config = dict(
    d_expert=128,
    d_shared_expert=0,
    lr_router=0.000568,
)
Below are experts of layer 2 (counted from 0) of a mixture-of-experts language model. Rows are named router (the router's row for the expert), gate (a neuron's input weights, with its number), up (a neuron's input weights, with its number) and show model dimensions 0-47. Each number is 500 + 40 x the weight over its row's rms, rounded and kept within 0 to 999. Numbers have three digits each.
Before each expert's rows: "mostly gets" lists some tokens that are sent to it at least half of the time; "gets" lists some tokens that make up at least twice as much of what it gets as of all text. This comes from a sample of Wikipedia text that the model never trained on. Tokens count by the router's weight.

# expert 1
mostly gets: "== ", "ell", "See ", "^{", "=== ", "ock"
gets: "the ", "The ", "|", " ", "= ", "ed"
router:467528440487478578532394526542508494492524441544425476480445481497564527563532498485554407453529492513493462542462530423567539556511579490446491
gate0:500502513536606514507509493418591502479559535458446519482475479573518564517501524542525529556536545520508489530505526500530475551480442487499548
up0:523547546542527509472551497537524466574470549467499511531466490476486480585515485581518541506487535481529467492515532438421500541425449548474532
gate1:463526512544445541492476473474450524513553511560502454486478546501513441495535527511531476513484525499494520580491561533554487428538464560513523
up1:496474487481511537488465554540441492502528448507476467555501516524456487497453583466473471546546571424471436453504524484466552588505482494484521
gate2:514498477537462505466478514546530514454513560492510529468558506508518528481600442496640485510475489541518540551524507479578468482492451529492562
up2:448575446540533494476451550548534423481490480469459518549514448394517536554608488473520447476538496521506494479474439532435447548540480499509542
gate3:471529515496563409567551561503468435521480529459501442545515511465531445485498516558558452410553556548494451460454548462470524536497507462480445
up3:499497461512516419506467471434500557534488503454552542574472550522539478483587484498434500458433466456451527497475536535433466505521472491480520
gate4:481552501480462530481495540459563505531444487576520479529516528575484422471477441489448527481505432522539451488499445481518438524547454569437574
up4:546546518463474547489493494456494505569435445512475487566514543537476524453536558447522523498456433574480469528495480521499504549529498477480561
gate5:534489444374492440540506472485499554484457488523496416494477488514612487529499579461430545484488463568475525502513478500505446514504524513455525
up5:471499509460490585468537578498504532488491552476448456556480546525487454484505423457439525486515513510512427559474515463516475582530486541421492
gate6:508517471550564527518502482559521529546451519498449529515545482540460514487508487478531557422528473480496455521510531447527550562435502540508541
up6:488451472519468529452460507392474477485417455560519496519477473483467471472515461578436480538511505411437540506483442522463428433542576462497508
gate7:456472489505458468478534510436518543521475481589447495470525491531510467496548404485510481571486510592456502493555482577495442530541548517494491
up7:444477519495522487540597449478520511482463563529527375544525548504464535540511553500403460483498468493522583548483485478491517508516559491524491
gate8:478485457527505512477533424654423512505539536538494529482465532433461550510480491524574473456435484482510450542485551551500505499504496437620487
up8:540544471533484502519549547563553474444520516525452486507477492555510488451519444496519466485498480441448577454508507478464478555485496523502478
gate9:474491460474566569493485531450532470536520533502470555549418529475476478520431518533466438456542520458493467474491531583525546528499535564540437
up9:527558575511504502531443498505523511552456482540515474481538539482537436543566479478563498494468462523494447474487392524493540444420467458504544
gate10:516537540559472443539533476519527504412481510533537495493398437520517471541537515574577439526540420560491552513446398456460553463519506560430504
up10:533521513526527577575542572582518496555482492457547479463575492459506564540488514490462558485524452485379503566475535544463533548508470444564536
gate11:470508576433503492513459421527511513464459468534538525475453526519528569504467423442509480479485494491472461522490514463555436470534518518513452
up11:473506508469439507557433458520467422484479546491465377504448442431561549518488403444524559413461559502491463477584546459549481534492502501505452
gate12:530502490483510518452539629469488472439480526561512465511520418496511521520478501548489440496469535535504467549528490487557539576503501452448530
up12:519526469457528486495573551512472526516542452466497557472491461482552509459449442578465494501509582612474478533534512510541545515509486447519497
gate13:441465482465487505479446435515448544571547511591524510531538442466525484482531470483455508547461482546530557492524476459504521533503503552517428
up13:509487495503549462405427524515457535460458544472532557554503469488470429546511494508489500571474583473452519539520490537546466480492481542538519
gate14:517543527530535512441481535464538467497451454503487529448447527450516479447531476477576494508563558478405458510536519476516525533540495498511471
up14:521540526528433419536556529553509524486498577473522482474487421517450493575569506490518442550462546506494484509505464495497473488517532466555473
gate15:540529543511489565526541438523483523494407583583464488503498502475485515521501569452499481517541490428475427473564524502550497476443513493530462
up15:512506552518497477528499597510530527428484552521481543494551476475535548478474444544472469555496498476495514483498551482476463530513533505527526
gate16:475456464502539449530448465556479529522537569427594400553500467450542495597508562550519570467452561476510529500504513455521467504483481504445516
up16:539442471577516464480511488509498434435404458533498539522545566500480518451621507419505521529444452490508534526540460497514484485411497520581466
gate17:510523563544553534445491451465450515474561450516494535431511395568457551489479492510502453522540437495462471521481543468547496514560559496502520
up17:469485470469510497524490541534470532527522506495532465502504509440559411637345500460537542537513527567472486524560425451542531553539461484468500
gate18:489491524531523549510518525571520515423539489510460405525504504503495533439560452539435571437452544495523447539485468510478539473516484445497496
up18:456537538529488441502494529605515545561517493533552458513513493517484507422487540429476510497483502420534460506469457517518596544477527449488539
gate19:409496510513440515531598569595514520427532454529550557532553538464542475450495505513466443492466531454440468425506476471491478417477520548402533
up19:515566501523512522543530420569505452600470456427546539488487555495580488493521470508536482520502466408488486467550516535499556500530571518572475
gate20:433600580496584544585474525507538466531562524502488556474516484497517462526485534512523479534431522458488554577457573525468526545571499557493489
up20:523460476524506457469527413506460452493447471487462491498498514464494513552511544489517528584514533522547476536490575468501521534389542454488474
gate21:471506480558487547503520527550439566490461498548446518509465517496476462581513517412495494518536550394491463445546498505502501486502503479512512
up21:465451435460438578474473543551518457549498537499438523474533494461470445394511553505483577458527459534483566471513530523489457489512479494481504
gate22:401461544505382449480451497474502502510490481475489534510421536402450482464476529497500518427546474478460528492489543432447538543492479455477430
up22:554509581523494462516517563447557483567505402494507516494469489533500541474538463458546495557479465512495576507517545554470498483540546496517455
gate23:483439433490468517555443493562452452448535544496556502483525552467520491567410488508526416453525529539509453412472527547526565498508458560434528
up23:483527486484510529551473503527517470545522460500463499536528532480478486540505501496582508482516533502527451549417477491451537565448503542452512
gate24:477534492493523434547498533523518591476456526453412564544466517553500501501487517529547516505468553499509558532432502517478502502469542558567556
up24:464507484539447418502512539561492427449429533515523478441517493475472483488504499507456520497511467496445427444491603407570524497564468518504514
gate25:501474451481558482578508581572496458484499473537561511520489478507496510524415579487501494523496536439487536493498457510524526543512495520464503
up25:514501502439576558461477515526522480506516546516493511467500489486428528535554470460516496601499521534532535496456484495508521480434516487485437
gate26:446520509519436498566509507570514513509552494516449401469502465503531520496482499519528469512465469508460478516471530490501472516504550481505490
up26:558509512491476557523598482484457555507542585492509416454547503501508441526538474423480462447469507502543459502467404467506502500503491470530530
gate27:442490506449556493508468469491521458438469466519512509489523579540484406564486487457532492497461539539465446543521505475457491505497501490493430
up27:539522490531467489580538456491474523430545508591492525552451493522488520536507466483512516509510573483565522494567506430521497530555449455503518
gate28:528462538552506470435567458465479436543408467436466560493520469495422522494536519494506502483524501451471500508422516566562542541516538477418435
up28:472463436438475527620447505553530567470516548504506417491453431465530529555509534532480534495518548482458462532552518424498443478500548514449482
gate29:530476570455478479482540490518486490562461510510481468468429491585510506515511492495523471449548464482452533551451462412498483521457506524501419
up29:512509558512530527436492565536470507520488505573570466490523439480494531471491527559435499448465467452480523568467501445452423473507563556491507
gate30:457514472511574493562522515523455488498522528424452462509501502494536518571502456489460554487475471505447501449571525479519547532485604527475533
up30:464567489519557485473519532488509561438580532435529467545483507486448481499525503413462441469484455494526523494468539554534461534524454417514607
gate31:516507500490470524481453524488424411456434485544533499532496536408538515524467472518477618530458476461506488474493467497516515471544500494495553
up31:552482503532529466532513483518472474473524503558524462578579535522480509546564497475537469478528465546567574508455377438531516480503492509441560
gate32:541495520494404473474588562501481494465498503488556514492488562524496526509482471474507506487435534513522534506487529560564501485439548512462554
up32:503489444508537511543477472426460560503528433558430511512503524484502577499539435542472503484421508510535459463524524546509512513488460421528534
gate33:488461529508492525427478431453537530521487470491560501526429419461568533545502504533556445517528501444553505463506406526521487547577567442527409
up33:456517510501586497465503499458481469489463530484455538549491413526485531571501489502514495490554476488451516504516499550425555491548509511570433
gate34:481580448503430580451483495523458518482506477529496469515553601487434500533502502499488527548592487461526443446532496473481502525452537549490483
up34:520581456564543507540510456519504441484461449470502517498538494527498481455443521525504481502537483527433556527430568524414567496491464474480453
gate35:450444581548502552532528539436522464561452558580476461503525517515503541499623458527506486541530497461445499487534466509537502435476509491485544
up35:512532475478437468522432590475485500395536563512486458521441501511440458465519519463556432520476411449513483495532460463518516497550521477489494
gate36:498541471512616558456534556552532549505476510459460502483464523527589513481482547479510508553456492494436521547453585533492486483514494484467578
up36:555542485558506465460518540521486511483526529443478473486504417460455528558532456526498554534510562533559458530472505538439513496487544567488504
gate37:497520559520548541514439515505457450523571514515563511500530465554564555469527571518529473460491476465506447504536559495524448526510503499520521
up37:460458424505439478500510478474519523505507519498562539490507490552481539417525477509469505468530500511510548467484518499505479514548620520506494
gate38:480459553459486449516566479470501527432429527480462509557438502498488539523525502557494516441456450499534514523520571522540487475579522504486495
up38:468495484533476431479549476508478525441507542554462505472535429487480532589471508493487498518512480487532560485462411527463587446486469544481518
gate39:522475409510511511491457450507508519436550527498511559515477550558558501508491485411553439533480462480463511507450460458549462397548508536496451
up39:536510490532531487518443529418470481581425516490526496445485556502463434505463503521490419521526562544478561540421500520495516480495537400518563
gate40:512483510501482499518532502528471597521541504499465473536498465564493535471509442486467577497500433511500470539504444437591560433448470521454500
up40:472418457439501539497455537490508563560544552505511471492551447580458526489461525478433524500543474511614515558544428487550458481533497547485534
gate41:475540510510501494413455536578529463483490517437465449465481480440433448462490568515451470481546468559499480478557459500522504443509505489462497
up41:533514494564466454521431429515451570545504503484508554500509560586504525535522459468522499541475521485489538545481501474430501499495514454587427
gate42:487559472486482490538512510534443452465507461550473537485531550501505524504439462521456453449483539516516469473479408417418497422523505532446431
up42:490486523492463528533468486454530529567535497533530406537487514525513432504562512495558563491493462368491486562453527478504466626463486553448511

# expert 5
mostly gets: "from ", "for ", "of ", "which ", "with ", "In "
gets: "of ", "in ", "to ", ". ", ", ", "for "
router:512547530442443505496445475515443542477501534455495571464503526544553512526550518509484487496467500538505471534490494574560513444533529496478432
gate0:519502515430533502537497493505438506526500446514542528582510516503437497542530571514550428495504586516518440484501528510482439517543529533550488
up0:502529496573497501517441520475478459575508460490537470551534542525521461538526489518578413526519461508503467460566496595557551533497532526490530
gate1:432517513487537565506626488503532467515534531455569487457462421531487519542523457547544502463564523500504494490536481479506600466536536533544505
up1:458565550521459494626482450580528430517515514535538453516443528463531503449431515503539483576475503543488527434439536405545553482464528483493495
gate2:432425498467476525552512481522446531546599499463463507521525521490497495511549563515500488503464468496558515416483517499569531497472509516445575
up2:486516486519467477553467529464500424527547489555507477457477562528459520492466552548514474447511433489485483469542496552474487430443530525476482
gate3:473468527501494469489507460442490452504484440532530478479502502557507511463504603438550529468505495471551537420487479465447492527495440482487518
up3:594475458492469474522483508550518513485467466437528471466586530504519516507500468514527465445489534533491451449507533493464571563517423477493483
gate4:547469460486517489522476517491533531560463575545519510531469491527484505454454510466492507487465499515576467580507461467464502479511510466449367
up4:539551423561499500479489543487534540550441477557537520528570566499551493471498460476502547463541424511507542454530566492482472509469481445480450
gate5:544419503577502513502518491454546429564534475506472487540475477427474508453568508516498569501449488561481523525471473508525498485462512508578547
up5:476473394496457450482562502530506401479482530522523519500471527555468508465491452483532479447518523554516490564469538393525454511477475548501522
gate6:506465467514489573477512503487530512465537472495474503534518531567444470488485498469551543518504567421506524510541515487539513501404496464556521
up6:575547495502486511512551525518501492489359441540489487471449568609563479564463452503497487571509467430546450497532495490546550545591500474567503
gate7:472562481564443469519505458463477465481447451497507469430460517509517493472540482496504541425517498414413403474520464466461508562495470502460505
up7:403455559438484493500508557464397444501549480499418428481540480485554482561468521515474510506454521517437430463481524521490513496555521465503502
gate8:534492503579536469536567449521439472542465494441491512542425470472440448475453549512420496468511514534495556471506560433490545523532535522543517
up8:517504519454532588545474452513576442443508552478548533512533496463508514529495438512545535516510511517454485436482418486474540464454455535426541
gate9:490547518464554473527513505530504457580502571499486599545502505471496494504497495515526520518476415582496489492450515490506532540530431544537566
up9:486458461544472532495551509497454501514474545423498488551460471442454415460451498432530474494542526494495438520508492527473547528527573469510452
gate10:515494521533538548551436461564498526541423520564432479543485521491449532481457537442470512495438430505532545509429466493475466490530428548453487
up10:492484447482527430482496530507538443507535448529526517487454550544486484467471442475455459404512460532499458566457487528459467525533424520501493
gate11:526500530531519443530517535547457478500477519513527520513473506498432499505468457476585436472420490546492531418539505481531435596503492535504501
up11:497524475510486486561533472544521469433557493429540511498486498486510496470497497520468509486517519447525541489471493540544478427506517441536530
gate12:525520475487476531530517544544488526487459456490505488441540457450452444563524430550534577484511462539551488490460504527527479495562491489475474
up12:543501531554465489491453528510539557492472446528543597463496471455542505544497551504505516501467486550515564478591574464554493454507510415558459
gate13:539518528508472491471486494513562544500514500478449486493535497507532530549462489438500496426524506456560541421495496500413591481566554512477513
up13:576469497585515585532498484550516542568471531509546484474536515535550443419460515453530498511467493508547453465533501524531470487423571493534550
gate14:517519471518524486462484507476576559434461446446476534571461462474532470533540575488526505553497527518455454517484514529460464500569453531564467
up14:490429454445460472539399494567508561536497458538550487402424500499520526544555506504456438487480479527438454462490552531520462448494491509477437
gate15:518524521458469508593472510511469432496445510520422482544491526525553465425473532489462530480449414551488510480517550435472483559482420417534484
up15:473457558491506416599489505542540447500465484500515469552390533524432547439407515490489494451452472583482566429501551471438489551484447475491466
gate16:454474481483480491577546528525526528545482483548514529543468520496506486484465514505474557485510471510512461593405507516547510459516379489494456
up16:474416471525491456475503524466490415484542493442495505443536541533514401441486509468499490483464473510488472503431441446476521524543479486459506
gate17:416455519516462509595492490519548448568508459547508506475480480469494493461529457470483487553511532464529504475498510456491527539510562536430485
up17:527504562545574557482542509500469494523470491527527493511459503571429492556531444481560565475439510560519507465512517446493536487504482522497498
gate18:483534452552539430564470517514489574475540496461504476509437541525496485499464483523493519458491521490523500480467474475502531477463489564530390
up18:478482610520540493507513474531456528535461550517394467502472550513482577469487487463495466541515454436500435514455517512536514506512488492454469
gate19:524560509491462583537514504537479441471458560587447495529442509463499537477568424492483489457496421521469481508484496461534547497573531519532476
up19:524492439461490492522500525495503490487454515410580542572432458587496575484471573422525494495536463475488475496488486475502495481472563485499434
gate20:483505531469449482463532486498550450518424580477551519539493498468492500512504438506558459496530616488517409539473532459507463533572537529494518
up20:541444443556519508575547498536525518527434564478505475460520507550425530485469485489489498481501512461499495525515514553516514501557433488467468
gate21:446406571493485544450515498526441460490486445479524496471536478466466454496513464521571446477440497546504538486503531518482432461482543556519440
up21:449481461486488510493506466502480477469485500558532525486484524426430554483511541553555400529451478496491451502535516552447418511409498491433478
gate22:456522507548453508514425575481481516491447483518526453444493530450507503554494443545428560507480532434474451467415459561455523506473480483499526
up22:524466522495524488474491556509531535504510496507545486478445552495493530495499494496484477507458549499506483494474514571540530554439514557586449
gate23:489484478534498491540417517473484517539517498550466541539560569516478489452490518398528459494501455491448476476514554474424529544543493489522544
up23:499475469595529474487575438519436548556489465494556496409411495523506500504445548480522524549533530490507544460486469514487460482475490402522531
gate24:465502538400508527451530562405509520537500516594456470486504506497443540543485545556516517410509547488483452498535581565510505516504526546489463
up24:489417442502510472557447486489467469517485512497461496493560492544493480438443502497552451516451518528457442540529454494447437480455535550493487
gate25:533450545477523569548477533456424463497512515506432495513497582549497425464441501541515539460504538454426516540504489477500478595504492549453394
up25:430492498475535563457508513512498516503442467527471501421543451440477594541489537500516483549561481483508471498447583506455432503460497512506557
gate26:497483425528538500441486467478550593482532404548471436517604456567526488486457526531502495512433437537478515462536486476547470562404507476452493
up26:522454548527518513503553528374544481524527490515495468504524456471539508471486512476498529432473520519569502528501515491614445494472557428489512
gate27:513429463459512484482502518454431509492544453579436412500481490530507554488537473482431438475524551479509533487426463515502445470589499549493562
up27:480581489482466511517476519553441500555484497493500519477494463480456574543524524456547494500476480491549540513453499512483537501479507518497439
gate28:526407518523460461408512568467498456497509488571537513483466426442491515503468578442449443478446516428479444529473514484462463549527509449564477
up28:483556504587591481504408499514494485544491489521462524569496427493535538535481472497539551588527466434516587459585424531495555537529493502505498
gate29:488542529562556514453508450484485473528484472450524499528472504521525457540440552459535473454460503480513512536522529445449487518554542513448506
up29:491548465560508450489549486461486518488500521546464457584437537487529487547427446502488526544465475545486489523545476507501504451409510530487559
gate30:421492526454433505546563489507513540416490487457459478522461560473481504558418495534478446565449518538513493546506509493547468470534568499556475
up30:580538502493494493500505469511513553462496513452487516534537545530460444502471475542492571518565505482543443535525462504448510519482480581435458
gate31:494504501485508526495444521553475542495443487526513540537574465474494507492503443549512536502560448527551469526535531467503528519581509446550429
up31:541547504497494570568515554520453505441500492503483548487511511535447497510411495448495533496514512555538536571552528475410565410536520523493472
gate32:515530517508572522520487521537565456448571469475481500542410504507466420500493453513415494535457485545551444505524454419550512487491522415504540
up32:563510536567516465467498496481544525423529482573509494467535513600448493434531468461522536449506507477518490485460482507565578550490480547511495
gate33:519518469472484497511498543492466464528507531479547516486458455488496536485453566417549429488580398483538446468552457480456581479475517504470533
up33:469557505522491495539483561494560481494460516468477486479515553581502561490519494515435508503506575482494517399499545532543470501571535599480423
gate34:526527586556553460527480561559625499554483492507525537544520486514531452496500488525547516548510484555514446508483522470552472504534508535494520
up34:577542506524477516491481489410486509487494457537490494504449454557465509527504515470436511555474510444477474519530501500421546468483538513518478
gate35:458484527455498589525491457548529511497518465548483462409449471433488443507457498464466567465476503503501526514422487454483503493512416505506527
up35:499532507437524537512572510470486553525489541554477470482550439474594508502562498500502428471499473488530553558492423465441464566502520502500450
gate36:458452450578531504493501487505560483513504488553497451473551543435469475476570528473585542506489420461562480535520588575504530569525492496499487
up36:528477451507490518530451454498435471522520489485450420488442567521531516531491507418501478501492397458485586489578445526453504500474519554551543
gate37:576534465476516518515531562478514550497516403528467511507529511544519539582548485490451513542567522509505484432539449440505550511518506564510474
up37:519488590455492439474477496543539484519464423494510456449497480501500544508526515588544451525447473517537569544516499462469481503529550536471490
gate38:453458488563518458473516558519536535458522463459521433451554493511566543546498498496521452520459479563503366484470531581518463534498538492471474
up38:508504491508507544528433464531539509420543472537461510448538474475536440475483493454502515525512507500509465473485418517598491550572504476468565
gate39:488540562540515473460468523516443476444448577530482524495527452486492471530444576444528525551465495518603484500526510556524520544471496461497537
up39:505514471538402467500475507504407501463549563524531457475565441443465491521468467461450562552470496475552502456511453453472477534539504552514572
gate40:487500479410535532493496489447493494507453538491513488557496521528585511517480496495479493459474427519524566441547441452484460548543495501543474
up40:524502575523528491439521494533474485472545498557444465535563583480566454505535435474489549523498500469501504510480487455456518517525389453482472
gate41:451430437531495510532522463529461478494491459512574470556494558465571504470494463423437501480520526535460503543481491538543530466505473537442485
up41:521454551553450535553505529509483469536492482517554499541531416419534503515553520545471472470541451501473483477488543433459437547470462475387496
gate42:476593499486477483563445480502452408509479479580527486535477431495480504515496490493506582548472444502474500491497509463562587540584508467504565
up42:522485599537505491501424489492509459528489557482486500473522498514438532442542498485523500507460477510524519482512502519533481397492458484496440

# expert 0
mostly gets: "(", "8 ", "3 ", "| ", "9 ", "4 "
gets: "| ", "(", ", ", "; ", "0 ", "1 "
router:436497561427495512528505576521523535502516474415485483510482503559497494564537527538525486442476521472473478514517477565483572515466484395541465
gate0:522475452539564528447494399558456463466521491467465565495439579458520517494522498452431538531447490467540516488515508511510547465459507493525462
up0:499487487398512535494505527495474501542440470499549483493475431468499534499461512473532571468556431475452546525385491480489502539583464500460432
gate1:512529519487496430484570576474496507499507472478471447450456578501589501551514471553473493445483414578461530417504532419500489523550546472429477
up1:477461518502546429534505502576471516559558509518523454368456465504493574479517472484494469506422483491499547493510600556481519570461492490498553
gate2:474431482583545559494489477546514514484547464477436541548565507465527424546568480596391472410470492515513527508452459477549525498530478529497511
up2:476501449434524490517490512570570480515530423487425430421480508497471559484505541495484487503453529525483532556515600511532483521450485467514533
gate3:499493555459514550501470452517518486525497516486527491516474471439440555555627490500429484473539488504505510587498492521505504439490541507450500
up3:517494476392525557505480446462478498469507529471475424524485505527513498545497531492439517350482464512483531519550445519470474540483481472489533
gate4:516489510441516461530456522513437542456563454527434526458492473481450479467504564464530583495468458482507551536549593525450545580560469470498457
up4:511532516506500496527512560473471513498573517505413471513544489534479484430449507534418488466509438481491565526530440520500487465512517473423539
gate5:484476553514528416490540506476516550539505522549493540538510470634464506515541517436463500488535481538488511533480595513463469526442549538446533
up5:443427456453501502493529467518477550511539473532460499438425521568509454533534500491516481464487495524481543522470524497471535501433514493503462
gate6:492471544504482523481548545469510541505409550560508497432479498445444472514583473471468490475506489435469491466492474517497446568495497489462509
up6:533488499499519540437504510448481543521505480578520483469505539536503515485498572518505534538563503499469468501452562545577561473468541507479475
gate7:496488526482509522451496514492591517514472532547460462484520423456496511504520522481511523517528508609525511501578528476447562521479510452508435
up7:455427460480456422439448513425482473504481467530507500524507535451547533481475451500472515541484469538455541471484412495580470457430515468509486
gate8:514498503544558524513536541448469528499556578441521481559546462517510522558511515552488478533473555480448511478513583544576513462501439500454594
up8:522460429476536481469444537602488476540441502493549450511479536528452479493505428521475503484505478483482496532405392469506524523482478454540444
gate9:505530486543528554506500585450545487436517525464566488518554514491521514431519512586542478547522460465528460538461458548453530507483531538551514
up9:488384497582503552540513448487439541546518469532502452612440545454487437438516511402538529506441495485460517515532431490505502538530491487504546
gate10:524453511487477488517471551432547588572557505561516531457530480438484452457580475429541511550535419512501501521568564525476509453513497516502483
up10:515396424456475518523547573481540479451421485430447532448506499550446557463515538478488476513476540445521501487443515489506468476583482450489439
gate11:471504484538512416487589440576494504476458568539477481478582537452454529525551519513432510518502555487446420456456547497520525506448497513496569
up11:477488493560442421529545456516460463486429529433525465500509522441449540555484506503479507455544510494443497471457523487529530550481521525477516
gate12:528549488473507551497494461498497602528568547506494471592533459510507485476497506478414471425544481457515452491495460466479486533495514547477523
up12:406516458505520577483497466558473446510531565523486530491441475496499494477473432495509511486564501452637514451499493513455470474478447492505563
gate13:516507513446526473516515541427502421528556537461514476501457519485488564499506505524426549507488463497484634529467502438542450565582516520458474
up13:525506452547540521462492438540530543434545473492472506467510510566400536543440498465509510573431460538454556554408519447499520486514503520516532
gate14:487461555555491473454520474551503480519544524480520569473508523436514425457509440552545485517472472479487453511553456454541470539520491505494460
up14:550461503474563501507539548445509516488511518562542590511504514420476477473490512534546485501479503470463485533467403466506484510551522500435536
gate15:531584526505560472561544468450518499478440503509544482490513552519525522531509511527593491559582493500459539528558485507516554515517492598563422
up15:527490491537495521417595540507548487442470504529499470525481479508471453492527434523536440491503433473510509471572463488498496443444509530457550
gate16:549438536480467521495460537491417498542538467454438435506494456436543510515465523569494599476490505551499521438443563549582534524512568505489521
up16:447519454529543519456513451517568497443504511523521523420491498577504485458528517439533379509489464510571466584550526473463487452501471505518480
gate17:568505457548488560483527526580503521515473386474464491457462460551526484486476608473415466539469525501586557471515486500543542525545500435481528
up17:503480526469506567529523551516556505488472487484485443579431484489437462510505559535559485544561534484447465486534464520521474492485495503533518
gate18:451489438535490533471480497551525538493452486420459503516504540524490573534500542443446544534469563531532446461485547529527469465540477481446490
up18:492561485548511490445433488517482538519419515524460500516487482436446598473476479476528504536470507480501499487382590439561545514479461554503507
gate19:424457556484538505490504456509427492516469527506486468424458535467473479402573428482419478542462500430523519518425525491476519473456467462465534
up19:460500515529520528501529506542495553614552615534494513445447472468505551507558537466506546480522494469552473601464452513514530494551488452490595
gate20:531384490564513560461524472529527433453542473503438467466441480556527490460486494488525523499523488459566547529485524492500446552448558482480469
up20:441568510517539495546506511488549524466466532495497526511544539491475475495486543470507432534531495518420528512503526535432493477546451503513500
gate21:426537516454536519456497485468586525499461510558517461525566496458493533486516466565545472523511507523436533549472497520454518573508485500542517
up21:513505512440512481496492525500630500485452517467582483569458500471564582558498546499467528497437471435524520501527446483509498475533532518535480
gate22:496464408541424564541538615424485554553481481555488494490539460465476575487531504463441488539492489483504486486463490548516490455425555473505551
up22:462451542485515501485503550531476524497509546485548488522487543461540499535489409511550497477543471474512526481530552547497503460473451588503538
gate23:469497530451469497519496470384469490497469498560493428511479512530483565544494521585463512544450501512520506513516491575561525528487529497510482
up23:535537461495535516390515460533480430472461508461487525475511555518475498378416523414498470449540462469473543508545492503443494439586479503509510
gate24:439490573463491521493482451501484506489527576441540447503502510493578510557469578566465510535498544490485491475556546529506493564425495427504509
up24:523442486564502492519461536550551461501435564504478565501504577441481497481515447492578502539534462393523499507484472478503550534485449518440488
gate25:468515517547516420483502514518461408517467516449588504540549596499461496505528559589501467431561528528529521530474529535524479498551486500564538
up25:534483470522491532482466518512422507438495491513502545547634533520493536499536501500506495496514524460556494500409456496471511479513485538520484
gate26:541466467540530501602506455503531548508509534457483523520580557484543535461474537519445492576443497509525479495528499394513488529523430494504541
up26:594524483593507474451509531460503555474507376559477503481494464506475463551487533416503436541482509460499454490443503526522450495485517491490529
gate27:528448493563478503463516516476435629439479413506428450482482551514411457494548547462524548484496497569487451506498573488559420506516504480536466
up27:484479500525513420561481448516571446503538498490591451531492449487473422484444521530510402522484488462514527504436481489499543457462546491473574
gate28:565513534454458561474438507480466526498565500545500521507491464547514471473641496496498440463463492468581475505513482542572455482448573559500452
up28:537382430445469537562542500491499442530487533527487446545489532434503478543497499527462481526494507487457525498457404478483498511511578557534503
gate29:438483489477523593563523489445531553521531545486500498545494472502556466442507447490534517489531511507454546468471494466441495468544505516503532
up29:536510508552472539517490543550528553542547438535503530449468517468579476486477513472538477511504516554512453478480403533495460483567529519519537
gate30:487566500421498491517504576517466465499463474516479475522468497493465542510501538573565448584536588457492526473544492498525502475461489501530482
up30:533471515491548494505437513470495515480555529447511475582472496472551511432472476474561545459533466539460488496513483480487617536417534533478471
gate31:505462477466451528483530493424563452481468488536526536563433454533449452502481551478530439551512558524476507468531468451463505465514514515474428
up31:519461549460468507521576473451453498487499407494530565507424432570445435520488493499489497476477523550512537515473487466493519597450482509456472
gate32:493509501447509527621502508527531458465392416519573453516504545502487502482515564512438514527619551518504497475462478554477486536429520473500502
up32:515465480456432477498463449458562550504432542523553518566465526505457514534535508483416474542484471457556488497584512519512565458487502528494435
gate33:395514529472480503480436496453473509541493529465509547497529437480422545504494523504489433518565463542476499538591542519466506494530498337572558
up33:476509460513558512493502529503564464472528410535452508474392529526494479517446491459442495475423479509551497458443564482459488440453474572445500
gate34:472491541611517429460488484508420523460558508429487447460507472528523464541517432459417519506469474474506553503528557608503518488464494482518505
up34:417459463499493454487477445522537564468507476510517490544453595453551501487469409476490491532470495540513535499475558492461569554550455532478528
gate35:452461468514484594553416455463525450549363486494506576506510513472429502445515506487503503567544561533511520561533469514521505544451433465477520
up35:436423468451557536511480502482523536517551548452539589472475456515516477483448513545555458500556440512480470574604528479555479481468547514473467
gate36:507498517494500454485562476477527464437489498487499556556477440536493477456477517491446564462466591544491470439482535538456543509462474418527431
up36:521437494537464562507594549449506495532559469490467485485483516480460500551480473504430505513475566483535468498478469619529513483444534457458538
gate37:462430569534480512541510491488480453551521467508455446468465540487500438477598536471477491534577566543507491458549525494540489443525510472447516
up37:541576528542424485446487495519534502526418516557521466484512453489509535432478466511514506553528505468494507525356451495445516488487482586489495
gate38:445528453541565506425567444484466525407487492512488495479520515501480541494493419516524526505465493462523484519526454516526531466484530543621531
up38:514513501488537556463500532501517522549403517552438480508489478483497550470514498512536522497505538522475482589604511448532441415514448516465532
gate39:508465461472484488468548432528493484564605487448486513477489477524570523495458490524485494473497467585427442508568449506533476380544486555526473
up39:510520460472575495523502476450544521493547387494461577504495499595514482510517492475472443465547503551532491463449484547499447496467464551524488
gate40:541452578461528555501499549417510527596451494554443520551577507592520519466573515476494491443496528497532505551507530470535462538457525530474553
up40:558480516476472490476554547541444566567510507526447566528491483526465523506455444487461487461571495530517458483502479487454432499475512505444584
gate41:411524468483480541499515468505519483472560496459540414494515492474495464484503440498513437559508608407481518463501477469515511526483465545513502
up41:509599555548513471475504555479438554514514560498483496479545507456508499500555482501527549575479449490503466520564465451540510552420474434458498
gate42:585471483479432450479521456494491499506486584553509497488531457566552478502478494487550470508524427534576437495506488536475465466548556478470460
up42:486468514488504533417530468496487489396562518560547518501519470502525462532496534490507465436550515468483533518445466542527572440532499544459522